Experts of a small language model.
Size: 9 layers, width 256.
Experts: 8 experts in each of 8 layers, 1 pick a token, a softmax router.
Training: 657M tokens, 5015 steps.
Below are experts of layer 2 (counted from 0) of a mixture-of-experts language model. Rows are named router (the router's row for the expert), gate (a neuron's input weights, with its number), up (a neuron's input weights, with its number) and show model dimensions 0-255. Each number is 500 + 50 x the weight over its row's rms, rounded and kept within 0 to 999. Numbers have three digits each.
Before each expert's rows: "mostly gets" lists some tokens that are sent to it at least half of the time. This comes from a sample of Wikipedia text that the model never trained on.

# expert 2
mostly gets: "m", " h", " r", "b", "n", "w"
router:487585478528441563517425557452510555529476522539520493462515519531492482480504540533445547498555576540445519470354513495427567547527452547493564486476435442505580449509482602351473539578484481496459375481537480468470519442511429488469486539433500470618515482452555392542447593510440492582462571448455498502412599453530498485528543543510554513503577524606455576447551397459495440459505475510454456517492498511375469519441434465502519549553532429453447526512540574400562612493485523464495515520527489465516442499451489509518493455507484513462455414531435476581473459525450461473459474571495460485520556541530478524511503510546548496546432489461470476580519521438566442463540538600446479401463454510588541521432390391511564559469396543559518451445398479470515447551494496
gate5:559555458476541475478502548495445493451510554556483356532485504524460545576508509465537417494456500430517504516514499511547504533534466522575554506524557500536484405471481427509518440547560516431492483571470575510547504546462475484546539492524523471483487562408473476514597440528499584509546499605509515404522440543523557539648469581494508494419556498520461505438479525546483573472403505496496450527506624514427472538523652422501498535523479511511562511439527478494485493473494525498470509501433470493492572511440516547564544432457489520460431439503365508490481493532428577385569505478504514525530510556408541473515464553513487488577548465518473534498530493595535498480538435482432402593536397587491541530401466355473495346474462514515607441425414414428467516465483522
up5:457503536439439549513506508449548421475482476513494545402498475492552393570497482538526458486423416453490510550569512528564496529526416508447495517428456457470469596502526468396477507465452418500558398443382577568469498405600470499480465559566429537439500537475495546556492499528484464448400508443493524607531521452493565407462456538453430556479439483472462475549492532476489496582571572483577492508476530477592487579510415537425461479475559577469496461551460343480529492565549488496519588531543501474483498540498503385544388472526577609414520436472539495553459505507464452536487528486522554438522493510372549425465549499390491524470503558510500517495431527499518461533573463494488471437531520498527434469600466502512493517491505484620563551624490521488431480524439453

# expert 3
mostly gets: " that", " were", " which", " who", " had", " has"
router:579500452471517436551641477558574521479502608446482501549520607505509514491491470455593519521404455539456518468535409486556519502405581395517592550555555587485480461508545460517560404444564462572471525596540518504461372488401525514529592473546579593476425397476461542483427498498518478437486494575442507445442516484540585497491491548506499475541499454460440493518500473444501507426585541507443571551474498511513518466429476599522482556501516508579536502550461542552520455497586491497473485523505490467486482475574498514542465526468440538464423521478552505403453522475536568502505449458554402470419511436494506549525576588501485557498516543492603537465539543601569445480531532494437435619442480539454503531451554571479481488570552546459493535484436494556416432410571492
gate9:519531448485618432488586521462488479516399539567475525488508535587432507379593473515481582491547513524521541474473541440604502499488474515443592457451503464478475518524469440566503345520392442568476475619433564500611543438529543466463500532452468442450476443556513473441477438486510573483453460527495447409515550409462547468453513527509549544419546495537578515489469486529559491575423494543452557539531413504501414521573545503557501515618443450507578428568548519464517559525556518512445469452496487475518517506452524486471473528547443451557467457545530518506520426518478539388493486494538504515572592545475536492492453470536400532440461441484415556527492600573498463512469449456554395483457546363534473463458565416521567460447505532522572475511544470543440521460442478
up9:550499530453531553442514556534518448479516562537618422616494510555454595427486433592445459517469508491454516488494574458495535484529517613458463450538526615538500514496437544511505504529436451490473532523499461620545540464549497511459487442498421535589477444509523540526482510606518433492530456593538350440515513511495555486522494457502491525521469420586522466470564508540610529573441623501499532509450421517552518463542565522601506531551510525519505527492560536459537479524505633537511507557530495513568469562555568567475456467537407490429519526474518468573499530519583533545466514540514489512502496453304499508508471480583439562501523499530482518574475480552527459471452489509506412506455575537554384518535518423494421485548473541445369377515502438536537453490460510

# expert 1
mostly gets: " ", ":", "|", "};", "′", "):"
router:441513528469424477441494391518537487473525453541502548495513487514446507529421519440513520542459434514643445584509516508467474535434458469518478487475537556476500537517447471527451478473488514540667464528413478509597544464466511473403473450533465576496412561495571458494571538553488436435424552601536544550546497484474614478454499418528516383496402436526492438500508563544511509527488464463599463517549558509543479481492496517613482498494402499503392524449568531481530538466442616431529504518551576575473560458605464470438592532520427408555493532510554496495506542501458496553502575408445535483472614559512542506458466443477517374462533483526461480495496527520483506518486468492468663534604529487493545462455404526537522489493448421537574449498508534459560468498483469
gate16:460478666457553432504531450505532488456474507550499379489544507591501505583491542482592563474504518565558494457528468471570478501497564524475550467377475557479537513471540509444483499510515554376542541555470504529541508459552576439498569508423446483591446558558525575483570539519426495492508505515497452511487523514390523483521506483490503543545496449526577453511587489491493482520527559478511623488464481539476591428498418458495499538437553484476571408478454438504522518492368471526570603504490495576562512620456665489532600553565497501505513450558560523459521487428487458440568502458510464390460585522445536519478499501449493479481504503521406485534486535478557547411444414505489510525585486423475507502430498484514385595511462467499638450536496523566518528505540526
up16:422427505371556471547521472503472504448474572496501472461509569484536443609417434474423552468519490551486550457553526542551542455503571586470624467548467554460507444491555463521463502508541434550551509483496553558485498500459549474503569515428430400528417506567411414479501475525515468557530521513436496566501530557487509467434485564455510550510421512551540416485460541532538487485473616476471531557456564441440506482532550495535488488504460535506526448480462511518380450396421466472443468493433444513473475492464545519381475520423439502492540482527562535587498481523396465480594521513449556403420549451464558490566499534491482562606435540457409563575528453476496449438443411479541455550613532609574492584460505457514419537541362544509466487490483472494567487491491528

# expert 0
mostly gets: " John", " Le", " Z", " Al", " Man", " Ed"
router:482466526574482497562470520492461606447538575522501457564444570511440513504515400455540436441480531553390618514533446451545451424580586556487496520528518438552472514522502487502533505519535487455435481515424492532483534594567556449554562447519440448528451495603433562511586541507502496497574567415485485516420415474572523455474492494430594531518456622420538570533392455465483556474485583494478503542489499473511581446406497497430473475490543545523475453565440410556552491531491450445517527465507536443579450516453419509528489522493554485496512504457524497501485425461502436519552449474462515507475422448520536478470455440532393416463515457450519436481499368466449535498448542494557579508558567516508397501509416577569504507451534421438616550400468533560524521592529469
gate2:447514508517466528458585432502421462489541506551423498558438501519529462486540529492475499601470494526481477482605479485500578600508545545540577539426502537502376485554475522530438551363529526457548504537524430497480491534562521555525493492465492467545590537456548496435491515514490492494513543600431404462505516400518481547556462516526476388476572517452469491545546550525497353568562499460451532468459380473361571513501508582505459515464431594459528422513510479488480437456497434513496478509503525579530521469516514568463491509485412565510572389473484545606500516453469436497475462491488561402494411508499490453534451468528586509447539487472482681427591429553488560362536539534530487507552517499549446514502478571527495532532501621469464521538504508479463564562507519
up2:523517513579450442537552475482487500509432465490438591525419565498431518452515489458480504491490559508486424443557477463505389413472475450510589379487578505481543485469482529479306407506531451541558469496482522530454515486508474406453522485525549521516524485562540472495394423525509458536556517507424493512547465459507474469497488395475521477443454499526525515500425553535554410483463565553466425492473508547415467552561491574549516584529412514509521504477383465474504528571477521479412548482479561455454481522565442524540386534505526548526456527470497447570546489553533420569568565536486539445470444545486434618480426522498561500520462461507455582561469523376480520504508502554553569422424505483565534395577515518549409500433608477640478495515464451469500481578505481